config = dict(
    d_model=512,
    d_expert=256,
    router_score='softmax',
    normalize_top_k=True,
    balance_loss=0.000554,
    init_std_router=0.0211,
    tie_embeddings=False,
    lr=0.00468,
    beta1=0.95,
    train_tokens=1289000000,
    steps=4918,
)
Below are experts of layer 2 (counted from 0) of a mixture-of-experts language model. Rows are named router (the router's row for the expert), gate (a neuron's input weights, with its number), up (a neuron's input weights, with its number), down (a neuron's output weights, with its number) and show model dimensions 384-447. Each number is 128 + 32 x the weight over its row's rms, rounded and kept within 0 to 255. Numbers have three digits each.
After each expert's rows: a language model's description of what the expert responds to; "comes before" lists some tokens at least twice as common just after its tokens as in all text. This comes from a sample of Wikipedia text that the model never trained on. Tokens count by the router's weight.

# expert 3
router:094158059136128153095106129122106117191206136100089156122166123157133153137127084162141139189153137133145124170079155137146077162123131131137165189110121170134168077137170099104074108070159144
gate0:136130161092135185098132166126149125086130087167096125188129111097095171156126141153105164097101142095105158156142107046137209159139177157124117111176182146050207074127150061097166149154179137
up0:125139081122100130180103122088136120116100105131107125140136119118163078112177066124096092166116172122131058062126169135078084176145111108168091131122128114171110129144096132093183142145125193
down0:116062118164128115185105101156061144097165171080138130164168144142155173145087121090157117136135152143147089067106116178115151161145103204153127163101109150117136106103153156126099088152098087
gate1:088132169140164117204095106068090159176076098160093154115133152122129095155073156093159120131154142127078108141139090086050114111113162178116134090124101114084122133127108135122144144097162151
up1:156121149032087111114107159109162101130103175146122159180140076135127174088142096080180139105126164189118120076117123090108104118113207101201156106200081156121064166136121130134114097131155125
down1:105134140092119149136073083106110135105134101145097177077098189113167170107108152128115089128141186123160158066155136122200109129120129118111161154140067123047164162140163103128132255141169191
gate2:112117141119166113069179138170084073147190163112109188163074144129146082139086125158108161184177120156079148123128060120095148108109113109178122148194126135134122100127141112120132138143108104
up2:134081136138130138104105056104188168065057111144126107116208153110124192150157143104131136075102131125166070126041106116127144236147120066144095125190103075181144186094149094100125122089173120
down2:138100108122127116119098123085059087165107148132115204157136098066144145141099145075116108114131151186078097153118172054149137087147150087163153160137133128131151074149113128145137124132116078
gate3:144088179076092083100105060161219166106142121117130142096119091152105115100137137109144135149169139145152137123091178136165120148160125115129110189130216141152101160145149129162117078154132104
up3:141148127160195195232104119122099127085062150117104109115149115151077114165131130116107099112093137097096146150114119136120119128128106097128193166094083122149101149088086159151189130115132179
down3:131168188180047104110116122166181122146092093144125079163135100123140147110114173067098077070144155074131101134101141127154176132117145045083144118101131104160092126116103113106126135134133063
Prepositions, conjunctions and auxiliaries after a clause in narrative biography or sports text, such as with, for, after, had, during, including.
comes before: " the", " a", " his", " been", " he", " an"

# expert 41
router:150160104124118171146154086150105157115117160142133071165107115158167147136150168152114125114215123107127149155157092141133108123150153120143098153155081107036098118105180171176142124098117147
gate0:133150143170092198157124134090101158156136088138049099131148095117147163117074120170078154122137102104104110158112084121164080142149151146169159099187061155062114141128109137167093078176169109
up0:147205169124133138144120131078073083156080045126131128180165115149184111150086136155093129119137080101128155108148106156101177067156116169134140114151135167110167114172120189175129078119204065
down0:097113113115145098112085119135125157122145166065094159087117026122106133146076119144147171160080164140117080108099147096108125161119122138113175066152127070152174108131174103214060139133133112
gate1:119068086076119149062146149108066166171093133127148162147181097112119174089170106159101143122054115132152104139108135179054098125087096164139100086116162116089111134172142096190160066151107100
up1:104131027108078071141147091142108135151117103105094138118141054141152163140104158078140117136067109168172089102165097126105103128124057147102147132107109148105124108179111097187148155126119072
down1:122150134123126185108128116148066141082177151153116130150136082155103144162087102125099148117180148063098107116105156119172159104103095143184120123113121110105184123164206160107141105178134106
gate2:142108111106088124162088141099092136143098110100134111163142093159123140176098146143132181109139091135135137136143115118142119119132191095120098060169137186128117089156107116109119089175114134
up2:191145138178059151124147149123133140155163101105090143168143088176082131117099118073143145111123121105105107128125110157142119116165090167140130199179111133149118163110170089107124130127144092
down2:124150126183057138104114106172176119167121147153068130161154148186118111140096075183122137099156132133092150111105137216108159137134171195159140171076166158111100162153174087090140075124111131
gate3:142148156156136153094181165115082101143090123170104095114096092131118106119139121161161081101166154118131117150113112142151140167212109134121156152066106146196119153134149107142129115117156119
up3:051147145152129145099132106085154173106094133143117167168152166073150131040179130226161172108087111122170112175145123134157220125155171114082119106147070155108106121116127157127127111159132145
down3:143123134155151136120156137074196132177148173158093106142172155117153117161102139151102126108079158163134145143126112096140145124142080162118153145121137110143171129180137139160068145119183117
Double line breaks and heading words that open infobox or taxobox sections, such as Career history, Phylum, Website, Architecture, Created.
comes before: ":", "=", "\n", " /", "-", "\n\n"

# expert 32
router:235130179117126088136116117123118076139140112172103145063154106097074184162165118083142047098097099147151132138080148156123175149145081130160177119228128140152094158084086114109151110090105131
gate0:125077169145100142187118127099103111061151112079086212182147174120175118161082153114107109181163131130096131164167092112127141137121145152135136101193145123151173094165106158099097100088112167
up0:147116124128081131147144149139113054111135157110111104155135127140160104084124133097104105144118140081147139140073140046104123088130132128125076119103171086137110125138138173121095132129162089
down0:098107150188157099155167121180068145097094166074099123132159115111141129141048129133130140142140101129161139152177129109175065117110140099118139049109070167147199108070138131083068133101131149
gate1:153096107115074163181124109153155070114163112108155166163107101141089132153153113145098138112095113158127138143157146079148159150149071174121164049166063133146148154188100047165129113140102090
up1:148136165098167122093117108120149139127090123139136122168148119125145116094119107085151115070158149123075061135135125137152092160119109100142102172047163113107131178136071141153143123147163098
down1:112132088152110114102145092132062133097124123132134172204137140123190097129094118115156104149110172129140164155146080159198114077050124113087105144117163123176070162094153100160143132163100159
gate2:136103174149086140068168126051154174151141083083092143139137180086102146113116167102124111178086176183161202169116125089117112148143124122144153126134130164133127121091091120123083099105080111
up2:116179166115173124133158094221112127160129149169152119183175101205061122186091148142144163059149161115114074155082117108082126127177123101035090105125153133090187183123161164095135154116118144
down2:102116100099127108142203094127105171104154149129095158193088068124080093083113122133115135129050105123123101099139134129154106080070129088180120126134125116118089200166105120069080103168143136
gate3:096163126103149138177104135155068124080137158133089090037123143102126152188161163123156124091097165098092082117115103140140173083114084108161177171148131094128101070088088189121125117151165145
up3:151139110120152160096149118175184104033157100126084147145086078171175171149158130077153209087122090134065090103149119142170228122135088122106132167132112114114056156131190130100142138146099126
down3:097142128122162101106134156140112126168153061117130123122093164082122044131133081082133137104108108121141166122118086080069152133165148110107113102137163124151123088101148130098172154182136138
Digits, mostly 1, right after a decimal point, comma, space, dollar sign or slash in numbers in statistics tables, such as 1.1 million, 350,000.
comes before: "9", "0", "8", "5", "7", "6"

# expert 23
router:102132122123157122136149133050131149146114108222121151119108155067071116140120069164101133124151143143148104142155174115106098147175123152141110083142071157126187113096123086128119172113129116
gate0:174094122115149161091143149154151094163059121162063093129135098166120088086115139172116142112134095115077046119133131108148175155113108143113148070143117085104129134133129196151106091096191106
up0:103138167109139133102184176134114116138151148172174118136089140130087152114127128094165139122121099136177169109127087121150152097144148087127109111143126170112132161118165182107139116125109122
down0:077088103131153133063088127123114162105139142159159069094181131141132120141176113122121116108147105105133130111151164176102129098143132102045108123117179153175145117124122122115141124084109135
gate1:157115209099142151084140100118147126116112079093079142084070119083160089125106146181083144098142170162102116160103090165081162143107131133138109085139118136112141117108110134156095116114084146
up1:151065159136149146099087077125110058139099096165167152027101125134190169146188101121150084130100149161109122105099069115122149139153175176086060024062115120131138162160111179161120158137133103
down1:158132169162137149110102101091130051163094118132149194119079123124190119092131099089088161133110161100118092106139106159106221154155141132102112102127127130128043119103103138133109097114173096
gate2:071202096145159138170103175139105104123153135094132143126092090187118145132103165142129157069088164094171132167156129099072101161081118125125093103112126124117146118140110080151175142103099132
up2:103119137120147114062138135074100096109086105131193064157125118062070181164136081120098160120127018106077087085131133165133131043086150097128170201056144125153109169096151156085137135140090158
down2:129092109111100202101148143111111203185086091165136148152127147140133136121136111091139162111138134151131138142058099124156099114139144056102125102109136141146116096141149136081137094147156139
gate3:123110133130153154139138137163134156136133121113194125159117128125113162072176079058140124081178135125093123123117073183153027123152138148075168103104141145141147139090187107127186151160138143
up3:137153115096159093088096165113133101200200111140094122109143107138151158136111161078126167109160170103105114164095160131152126159132129010133143130077094120086080117082173141092099122118163062
down3:151160176148141065120114132097067092150097136145117139121127180033117087173079098153110125185124094159104111111144182123146225107110094054116118108155074143136100119149126155125092150056141109
Leading dashes on list lines, hyphens in match scores like 3 - 0, and early digits of years, such as the 9 in 1940s.
comes before: "1", "0", "2", "6", "4", "5"

# expert 42
router:174152116146131101132137074138178171080152134119113140125128109117118084045144096125192122103182193149164149127151117111120170147090135101121156073138079154132089132191147163112138204137131110
gate0:152128113138122146101090139083144163135096200092161145149141074157163134139106102173120116114098156144148093159112116092089136090143099077057198151147123181143117105165173163120127100120163110
up0:151181146132104144105108107073168119117160128133104097162192071177136211137142087118110110194107132137174117183148146140152144081107076122144141151113136145117171109205124061141086159136171121
down0:116143093161153120134097114129138143043101157129109116110122105178128170081107087104111126111121173102096047097134111114171098096167050122124108078105139125125166083119140118121098110112142130
gate1:116096127123136148120146081140148127076138115130122207057097113104118145150111087145130128134192105156129116129123166070155144078178161107083110130111136171135089108148150118085097160103095197
up1:090192171191127117098160128127161131143135138163118043181174152142188173085146123120137140107092104153162170110095128150135124110101078131131160095188147095089135158098127163132122146139191125
down1:107137177129150074110141160051162080143152163186119102105118142072099113169177140162131206175100129151139200117094167097155164145158133044143080105105095107147152111142137166159097081136122104
gate2:091116126084118144173107089150165137169121162129147161091080140089090157185128146147149144117108151126122103142124099070134080167113138129198125086068068132168136209143100067152108081130100174
up2:139134170146117129111123215119068157100106130194078106154114116152139172108134145152136133144190164127112127126105098133122076195093097141152107158165146084181141146138099135137147116149119128
down2:165115135124125156150120106075114104086116171146097115172170116164081095086111131090109139117202185115184118176139112143197192098128103167085066171121157137157104131079149158110154108162112114
gate3:102126113121124184142150133128078168138163140128108133105110122123096139152149148158125121124141110096164086093129123137129143119156098078077065151097100146096128129182167176149121106072128093
up3:122105154110109100157076116131174113151082121142150118176119107118095098123151141095169129128102151141100141171152123163116114178103168182192118165153101082120156126149117108130153114132164126
down3:120124141079136151125117151118141126157131125133163063128128140136203140138178162150105152130060100175080090190141083091146160215166200096148097154134157137123060151148167097167146125092126098
Digits 0 and 1 inside numbers, years and scores, e.g. 1877, 0.000, £4,600, Gold 0 Silver 0.
comes before: "9", "0", " |", "8", ".", "–"

# expert 20
router:183125160080137113110118108169144115197101105187083134130116118171111137112066133097149146104172161107123171113091156086170185094110087106067192159168142138127153121134151118119117125153083093
gate0:121081103206137130103096136103136139116136099147135171091118123130181170105119075122095035071130079080159109099171132096148136085118124151123115106093064129124171134106099112137106170152123115
up0:159142166192098114133117065157120097156154112158101083148109075134119062114139119096157114217110097184173161091161121122106176111158190164154139157116129110178102179108115155152073144084177116
down0:100176156105134148176096127174183126129093122197072146110141153087115097090121181141132135122076085139101137117161123129112134061132143119146133144103150130135138171154187119106064154076134146
gate1:124105123155110135106155139121105096106162140154146084131120164146119076115148117151066103115115097118071132037168206106105089101072100123118122124201151132106124170140156150116175141166111134
up1:121158148118149098194135145095132174129164114079168148095161146129182102097145177116111183100128145074108167215123117159042083069133091110189127124149083151131113104123119093161120100128162099
down1:161143099137115135179175126155182169135137196118153138143123104109102083072131142143110083072027088111158099096105170110137069111178143104099110112153117118089104154104160133106164149163169135
gate2:079136172110090096186108183082147110106107165174132166138179139088118102101071157204120087099150137151128145164125110156162134145090136105094148166091115103131138138091115095149161104145172047
up2:105127160186125126110146141158166054153124199104095195115177065094110078079129095153099143149115103136157100130109085115152132111133136097123125143116098087175162098113082156146158133136094110
down2:154148078120094166132161160135117103073111122128153159105082075115103126100133136126163142094114162120138126102094098072104116144202132165164124120160133119125116115115096137212132148084174157
gate3:091156119128129171115114176079194127170039165107137103094124132101098133092125161173173132204062109133126111117120135159086128056126116126126119136130138117117128075082177139095147190135147185
up3:082159152088149137147134139145125096140154120193145034136100117110142118149166086159158143091181090142150134120125113192197168089128025152129156149091183130103149176155140099119103157075079129
down3:136108121101165112159127152133125158113185126141143109149147160186106095120078140134088116150193102119150141184142158112109160156106097121095178074086181056077090098079150179117120151083155105
Nouns and verbs in writing about films, series, games and their reviews, such as series, episode, website, called, commented, plus then, again, century.
comes before: ",", " of", " that", " in", " to", " was"

# expert 48
router:112145103156169200088125158168090115086148148060086115107091113147086163183141138135079159197143152162136138142135150185141131079146144125079105178111116129088049087177127095100135156177122146
gate0:133115131134134107133130144138151105128149138164141119168108083106171080100069062121156119125112083131172092133133127146196058165201132116076125113118129065159161096131087105115186118125128106
up0:064161147142190095113102082043100105158119127122169070173107120151121142130181131105047147152171170151089132124136082119184110196090088075188117146179130127157123166038096104143114108133176074
down0:117113133089164143112154128108131124100137103085108147097099153117097152128092176079098153120192179017101115109182135091084157156138136074151080112129142163143166139182146101135117138083103063
gate1:110247231173121127127103113091132091111091112170105062111099142132157106116151123104182134128149089141146089123118098135131138165153090089120169112120135119188159110080137127143169176117160114
up1:127155156173111045120130081137100121148111115082145137139152103164083179104139145105176087092090102180158111125109160117134163110168117067158151084177129068171106075110128147097168131139137110
down1:171137112197060071178152129149129146110119123144177121168069157191098141106116122111104136113090141116113155178102110100111123120092161114158086151079153067171146066117145160082151112118160114
gate2:216097178123113097165173171129165105133120109082096153098139115127106150112205117131143130123087127147128139070163098126055132104153122103170175102125144163088088127096135213144168155138102177
up2:100155100136160118076134086091123144090122085190141069128119117154113100141111092125101055194124092102110128147085098141143144189141124122114063122141102110142112140142170106122155175119110087
down2:163108144052060106130140112076160140165139127089112168124080117129078155106105108154149160117081115144108088137120128063064063116048106064201166044116135091122100138149103183140142138098137104
gate3:108121139145091129075109106157102091176139114149121146108108128157158117117084108158154172124152222137138150195096095149165110108075143150069100096100096105150192175163118117106119191117108099
up3:127090036114073170111108098164118141175138089144108121074085080160125138100117160168144091131123161115159162159150135129184112094056143112099136133088121081149119136085040107094079163129083154
down3:113130124134194062141096134077145118113115175124175093194164165106166073125203080118170138112109072060138082125135147099132107144134161059153134141161094159153135090103180122137137093121202154
Prepositions of, in and as after nouns in prose, e.g. Supreme Court of Uganda, one of their, date of birth.
comes before: " the", " a", " his", " well", " an", " their"

# expert 30
router:150095150129123212142134190126205121147145106086090084111074154175079125098110076100140135208076073117132079153178124226207189106059150113111123129131125086123132150150106135112131171123069118
gate0:142109079108157114116123168159105165185164113096143089139109133177118125118053109155097175130104137101124102106111047154182110096133139108122127139108126067130104089147084155170084133058107156
up0:099097144128166087083090157111139121098139158109084120104093136102103173150103161129122139209130114158110119138106130186169097142125072151104162212142154104188166094168093172148107082141090147
down0:111156135120125124119107102110142148093072143170109117168126105151130196126080149141134165158143109170117115089078065179095096181136121095099203156121159078093153155163170181135068125136125142
gate1:184104138069140154221155130111158062088123126164166092114162106089131099143117121095101140178114117149164126191084113145129112078170149099142104191138122081138177118129101155109135144170159124
up1:072148143060125114167167110108102043080141107121045108123143120076094077106087146141124137133160124130142128162118136158093183088165096132147157097115094127130127117064095098082163113092133120
down1:109081133145191135154153132112174107138118114039106091111165116103135144128092142126114070144176143137107140169193121183101163118157123119136089194107093130094147139183151108110090116198099128
gate2:162154082109139144118070090145133117135140110144138113102177146137122117123148096089158094128131121166154126125111102118115154178049074122125126108155163121156136193171143129083155109130076089
up2:121198112159175157130092109097105116167082061147163118129164112108147119124149112134103090105080097123214152096107101115151153128065113223149175131106088150167147197133142218076161132126088082
down2:128161135211126137102171092142137157063217134139144117142139111119113138149185075163110140146164134096121130097144157145099214117162180118106191144116185118121190115191121157144091097184168179
gate3:125121099101125140142201105134119135146133128117036104108103090099110171087160112056073120148106107138139100122117164119230085070110128115095136174122126144203108148102145104173112125110099133
up3:069074097100150137118095136170115193135117122149100201105177102097122119108141140108153125132129108158103165148136169085143138084135139155141130158130125111135042126057135072154162162143129172
down3:160104119108102195120176093098113163085097110125124130165081120143156116063148081078090141106136147156173085136156104162180121150086073129184122086150130080150153167127108116111102163112123155
Pipe separators right after a name or text cell in tables, such as candidate, athlete, club or case names.
comes before: " ", " —", " \"", " Nominated", " W", " A"

# expert 6
router:084113100154148155065079097078146249093130099097087135087150089075149130131139162123133112096115186107147126101112161097086113161177139123137108158159101133100143071112094084142135148121149113
gate0:176128100126120062125186115188112131086094134140101088129204151139143074165067124164116159153152084070116128163120145134101161088102131096175123138115142089109123163101204102118102195137176162
up0:171143089155069108146142206147179124181076091168096131157139190205080159093136105094114137122128154186128065148139137130107122233175159157160139143121162060107120162090086130121182076046080125
down0:153137087126069153197163129189148115102150164092071138127146154113068097156123138123145189118147131131098097146114125090195186154119116160192094150134132143124128107072122160141147097124105128
gate1:136099141194136116106092145130114135124181189162087096135098079102115085053141088135156147117080129145156148083098170138105161128148079127124075139149146089125134183165095162159160149089104104
up1:139125085082098109156183134105168115133135091143110115093143118143105058081131124135124126106168069151109148095131119163130138141124088165200137125082122082083107178133125150170151169076174133
down1:134119107103160152183145091132150109135133077089146134124125131141061119120114158194118125066188149170094112160216096132118126136116137124255171172204128117085092220098157103096092168134150113
gate2:125135113088145138102132181115111151041095130095125111122115185109081126040120142171141142136119117183162151098074144096159158151130060135139139104135131144090053170129119075121106124155129201
up2:079125153161128099159135168103108105133121134112133083094130072113102155059219149126103109107148120179115195118070193075134144134135121108164089147097143073166113182089123113093164110114153216
down2:048095105115113121103184151131102132133127175102098126101065174079171095186101127131133154161111095043106159164123127149112132119182075116131127173070061188119150126119123098129115077135173141
gate3:055105155088113116104101119115115136134119048094120112119222150168134120134130137121149148180142112139146117126162189142202100103146104143168171170083205147103135127127143078109177097105040139
up3:104070111189115092095116105134133181139108165097165116103073138106126143175144182165129141083104111109073184201126122106091152096095173144136134105124148168098113083155105107121058171082133169
down3:152138116070112128121174117113138163119101133056108126123134148087177098158132124145113121129155140098112167116147133139110139151107087096121153140140082192077148148145132187147122154119135048
En dashes inside scores and the space before a number in table cells, e.g. 25–18, 3–0, | 70.
comes before: "1", "2", "0", "3", "4", "5"

# expert 60
router:123161114090133068137145160146121082113113117177150103144142103127095156100126129084157092202175070153132062148133132111105136156106133056178139130067128114090100169123130112141117115109115129
gate0:132141211067132161058042132126160133195050141164096139167140180150100140156106105158152136068126106125161126097065165118180139075121134138154165186054149157101142111137175155129166159135090166
up0:124117113117117167137139133108137189091150120154113125098120148103146156125133107141126128169096149157109144186128167126117101171138135134089075138130196083142103121132090103163110131185116137
down0:130102103086138157085049123093163161087105096131198139086117141152125143130095058083156138107116115180070166091150113177051086134088125146143129141113092106079090095118129126143163064085152128
gate1:155129163100135123152166118118072113157120090159142157125089132118157142138180145069094132126130143117144084149155156201133154121173156105167142084129129123122121136125109146131125164134168123
up1:137127126138118072155110163147118103152125154147014108158097128166119140136176151195173156112147150121115105161169127081128119073128154097191129081138104169153181164088160130149147126169132147
down1:141147109073061116176138109119122098072125082156110108148101105082133105093144149127115118141185093174204127142130184166122145069131188141148094097150146123114144116105102131116159146150154139
gate2:105118080098121124133080108108172169128124160162137171134156108094139105119147132142131153167161130168114090100142143162144175105105109141184098087091085101050090150138107115125120129169104115
up2:098154122123141122155126107140181074139138091119115120112128159171094087166123105117085117127170149096076084148168098083066101128170117109100159107113152164114180053109171125141151094087184099
down2:111115146115166123185119135134136161026114134081146158115182108123100122196195073081154177143110114136095058096107152120135127129127139133169116111130132099144129139148126082140137122153188133
gate3:178049109145169117174093196107089109134165105126164120146104144134104127117121141150144175213101100091141154108123147142150132116111124198127138104107191124117146144143080131116141110131117053
up3:100154156136100100125090089119173162154035141127103149031191142123139130125119095105169129128119118152101161095128119132099106162095155071148137156162132095108144052151097117154135120154100149
down3:118106175138094155114171144183152150147124147116110128137113163097125136113086127152188093111085122085117164147151203113150158126133100168146143094110113165095129155115168131147110100189165107
Space token opening a table cell right after a pipe, before numbers or dates, e.g. | 25 August, | 1985.
comes before: "1", "2", " |", " |\n", "3", "4"

# expert 5
router:136131112106134134097160137179119098173137111185073108116168145134107185119074058121159148139074109130168107138192149075189139074170153172103137135111128141125120125178120138134130113098161188
gate0:160128151118122188096207099140102144108147181143127122156115174142196121126121083143148122096114112093166137164087097155105117121073176087142172139141186059138155116139108116135115174102147122
up0:130169101080100101104155156094137132165083139089113204155131161138156141199085088168138138183120126086157112124130128114145124185113176139105183126069153090075109084143147175100101168120172139
down0:105184196154131175189144149139161138136108103080180160133116138118175148142182135144128107154170165159143169100127137124147172160122133138134184107182103161095133173144163187077148153111131177
gate1:149169153138133131171123159084096111141148122137089128139143114161092153145161114164116097192154138150083107115102089143191115123117128097057133148130130141076117133146157155151136163155175157
up1:116141145076123153170134105143080096189197083104122120146170133181135137139141135185073171103156116130098132180141216115129176052141149119185164193125131148079143130117096129142102095111124107
down1:172078146183087120128156107146109084112144119105163138110104132170147156152098144133134143070109173131151105166106156180070125116118125150137128136151162081128110155106114176135141106118112137
gate2:076145105159114155033188178122149119080076109156108057210129113113161136086116133136131070149159125114121110120128134207126058073146127097094109220153144151100126150185091105133106124127135113
up2:152116166127142143149103107138131175136179150112114155094093163135119136080100119098129112123020139149078146104145133137129151172131153102135130134140123112145123159031151105102140171124111133
down2:124150089119144172120150103097190121114085152154128095193136117151180085153146154123084068156123132106187224174155076134108127091098116130132117126100127142071171161112074118170106130131124113
gate3:106163161163101217144121150169118113095201155175118174130116145116066108134085131179126166118151115193150156125171140128137074167130195107126136127089174123130113117136095104077100148195127111
up3:019110161128145174061173070148144160157138137171124069163124093123068075115115120102076169126139145159115120151183124132129123123111218114133105129089136124119066129123119150093084118167164140
down3:090125133142168172160113151081110140145113134133108069127133169133186097124147081081179132079123097131142125124177105121139106043143153127129142148121149128130099071096125178128135123081174143
Prepositions right after verbs, nouns or adjectives that require them, such as derived from, devotion to, based on, cautioned against, moved into.
comes before: " the", " be", " a", " his", " their", " make"

# expert 61
router:191059084109098165105131141086127178162132141156063081087183136157109153092160116079155112165210139110143141137093104108138156112146079093165169128139176139127078148143142202104085192072088133
gate0:084122151153086122097121168120157136184149067132151060130123085128078195138155133055077126143166110096104125188145124137142091069113103152159134103150087125178099127121095207143164137102165141
up0:135080098166128181142135207093105089094051098120135180166138128115125191102167120160148114103104126112091068099114107053114168096178162133156167087115141161145147116167060104143116098118089220
down0:178144175138144161127112126138121183157148124173077097162133182148130101129158144106155200100182144183119096155119153126141074142115117135167118151197114156127161089087108103093148085105148123
gate1:149169188158169111102136143191151190092131126178177138135130170118097115081117164114133131123130157079147119186110119175162177117133115164133126094111120152165172096099145091102143089098137096
up1:146134089168096127091197097081121105145121146063064125161127129139143126110158140114127117095166111102085082144134157152129111101178137086116154077117097058117086117170147221080206105130133093
down1:155146143216132069147160100073124162116078126139104123101191163105138092057136067140093113159127073183111127102137156125119129140105093089092121088125138040083117163112117105073076084183147147
gate2:126098114139130160095093158101179142168144115110151150107142168081174140090101162173140114124143127079081151103147094142082118190118124107154133100115079129136113097083139090165156059163146097
up2:160067115095171149165092087158125123144127121120091127113134182098118183147164064058115178144180167130185098113115145116090071076083126136161169158083133135118160164175101147121147133141073130
down2:103092124140183085119162126147125140091158102116120089205131124135118131096117181059137144113216175106157100163069118174148044094080101099122199102130147114133129065165139128161114179114094152
gate3:121097113154186143139115113146151122145091125125085129170145111134140243038198156128116142148170186068163144116102123104057179111114127114143134101181101115120136081155086119112127168154094094
up3:075145108185164114099157162108136074123106108121134178186166092109108123117134102156107149078123159129172161102150085154111153120147148144157096107116096155149103167122058132070114127119108108
down3:143057091183084160133144114145053144118129103163145149108146110097097137133122119161113134114118089156158127152148141133174122111162135106131106149109116195128134094103103150133141129131113139
Closing quotes of song titles, table dash cells, and words about albums, songs and films, such as album, band, producer, released.
comes before: " by", " —;", " (", " in", " on", "\n"

# expert 43
router:148093105091138077122026114133093158164131115129096136068210139184067163111105124187078135122112186111144131128113116095119115128107155180093153110141121126142177137164141159109117102220142121
gate0:084095113152105152175078106150128121092116137122126174115139097112105078097139122147131121156079137129107147161173131116107169067087182098109118141139092167040120135138192086157126122089113147
up0:101116116058127110149109162124161147150147112113113127159151111108105180124148143077130129198119086142145147130139176099138113175130157225151146159078125101153150135121105126161116050197098160
down0:104136138123110156177114125120167157100105069119112158110081078145116156100178166144123157074117134164114131133085171129099210134134094113139101104160131149194099097139092160088166152070108067
gate1:107179116084113126098120175170135106172109087123133124126142104165114158090096165196148138168111205128151148135128090087163101163102108166114078114110179126138193187071168092146112096145163086
up1:099168132126149150135129123117109148134144187136121038094148093129077169147143114109105120150102145215196115116138169127104075131135088165154147164144103164094132165091085109149112153108123145
down1:157132124255140136105111168086096062105158120167091153165177094118165104162161057126106103149151123127144116160118054119064068098208075111151070154139147094096142133110156113073080162130134119
gate2:121179147095104123132132174149085090133145136162148148154080121077146155088124111136143130084105121087147133134177113078140105181066115156108102081136119098062121081131083135141149120157092096
up2:115163123125136071136162145132102085149167158142123070096063122130119146120099110133133169078163103088117096166202153100126155132103096135188108096156108075124148078167059149153133122151092103
down2:128133144115133165134132121132111031121227089163138116111186093131093131125108136169147124152119134020155124161141194100072125131074100089072139074151097118108105133201077129145135148158108083
gate3:132057097125128126189158151126124111127111121155135077121131135185106110082096117162153139105105128118159141150147091127129115109135128186105154122082136149181120163174132200199118082158164120
up3:091120073130131162163143122078131098089143095112121078127118152187098100143120148111166147105156152093130076120154144126110138117097147153124201126065094145127077092113139155132123094149144106
down3:172202120134143129147092113151132198147104148161124096128089157151149137106119143185112152134102188091141113095103076122122165140089117124144104104106166120090143138127171117107198165095122112
Single digits inside multi-digit numbers and years, especially final digits in counts, votes, populations and dates, such as 393,458, 1887.
comes before: " |", ",", "–", ")", "%", "\n"

# expert 40
router:113139207156135162109154138128114143113108126135175114147102146127114098118148145101185167185100110146146112133060151116157120123157141125138184090136116132056091149114115117146089092135092134
gate0:104137121119090086101148139170118137147093136147127104193128127091112100108186133179145091080116094100159129130088208134134088071194109053112166141173117105126134092104174109063135127096132128
up0:131099090171117180108123109111176164111134131153154146171172108171122140153159140137198108117169198115157144133156201128122082143098141089077143160146067121155153113145247115142102195169094135
down0:092166125121128041149118096115145070096106116130172095120139162138154137166128122124133139065144127154082103092138184086140133144107125101152056187104165126105112134119184139099088145159097092
gate1:136147127177100054089168061118105140113139148084124109118099111146135169147201136112101093060101086110192081131164138148132113186002099133158175153133133185170153144065142173160145075102163103
up1:130083124087122086087101131123102135135059112158151153090190141145072129160121145155122127119126095113173123112134098164154113112128145149114172140094169078190152178106132092096133130164118107
down1:116106077173110111112081128114133153078136098139135081138153102122162135172127131100109075123135102165112100124151171140123142184093127095116072182162126121203186142155149159091099142184150143
gate2:145062107137119054165139136193118130131107085080091098133140098118088148074078130112088121104144088137102160096104062167107102075130092155101153135082092133111115109146125143141139143113148146
up2:093133089138141112128134188169096164092122104085175081130141151162114138185126117136123119144123102108069124168077124090099139189046118129155122108162184148137072162108163109090140136109142107
down2:125109092164153099105138110159094155151126124142176098106088116102130140171135110154176158196169092092120137179127202133197124121111116111140121154178174115115112094093132102080148062139120145
gate3:092111136154129116113116138120122118185147133144170182077103158125129125100165101136103134079128187184139183072119101187115055149100149127058052064073150158170143124060145147094124098105123133
up3:140139065079127108098152148119124126122108194084122177170125102134117168110112137123138108137107131113135121185113170096136145088152141167155142171211103083130133094180088145154138188084177130
down3:108109103158160121128162151175080139134151132202110164096110092102131180115123108171140114136146137162119163094120097182125083140128080095125177110101073215167159171150128095114067140098141136
Standalone space tokens placed before a digit, mostly years and dates after in or a month, plus braces and currency signs.
comes before: "1", "2", "3", "4", "5", "6"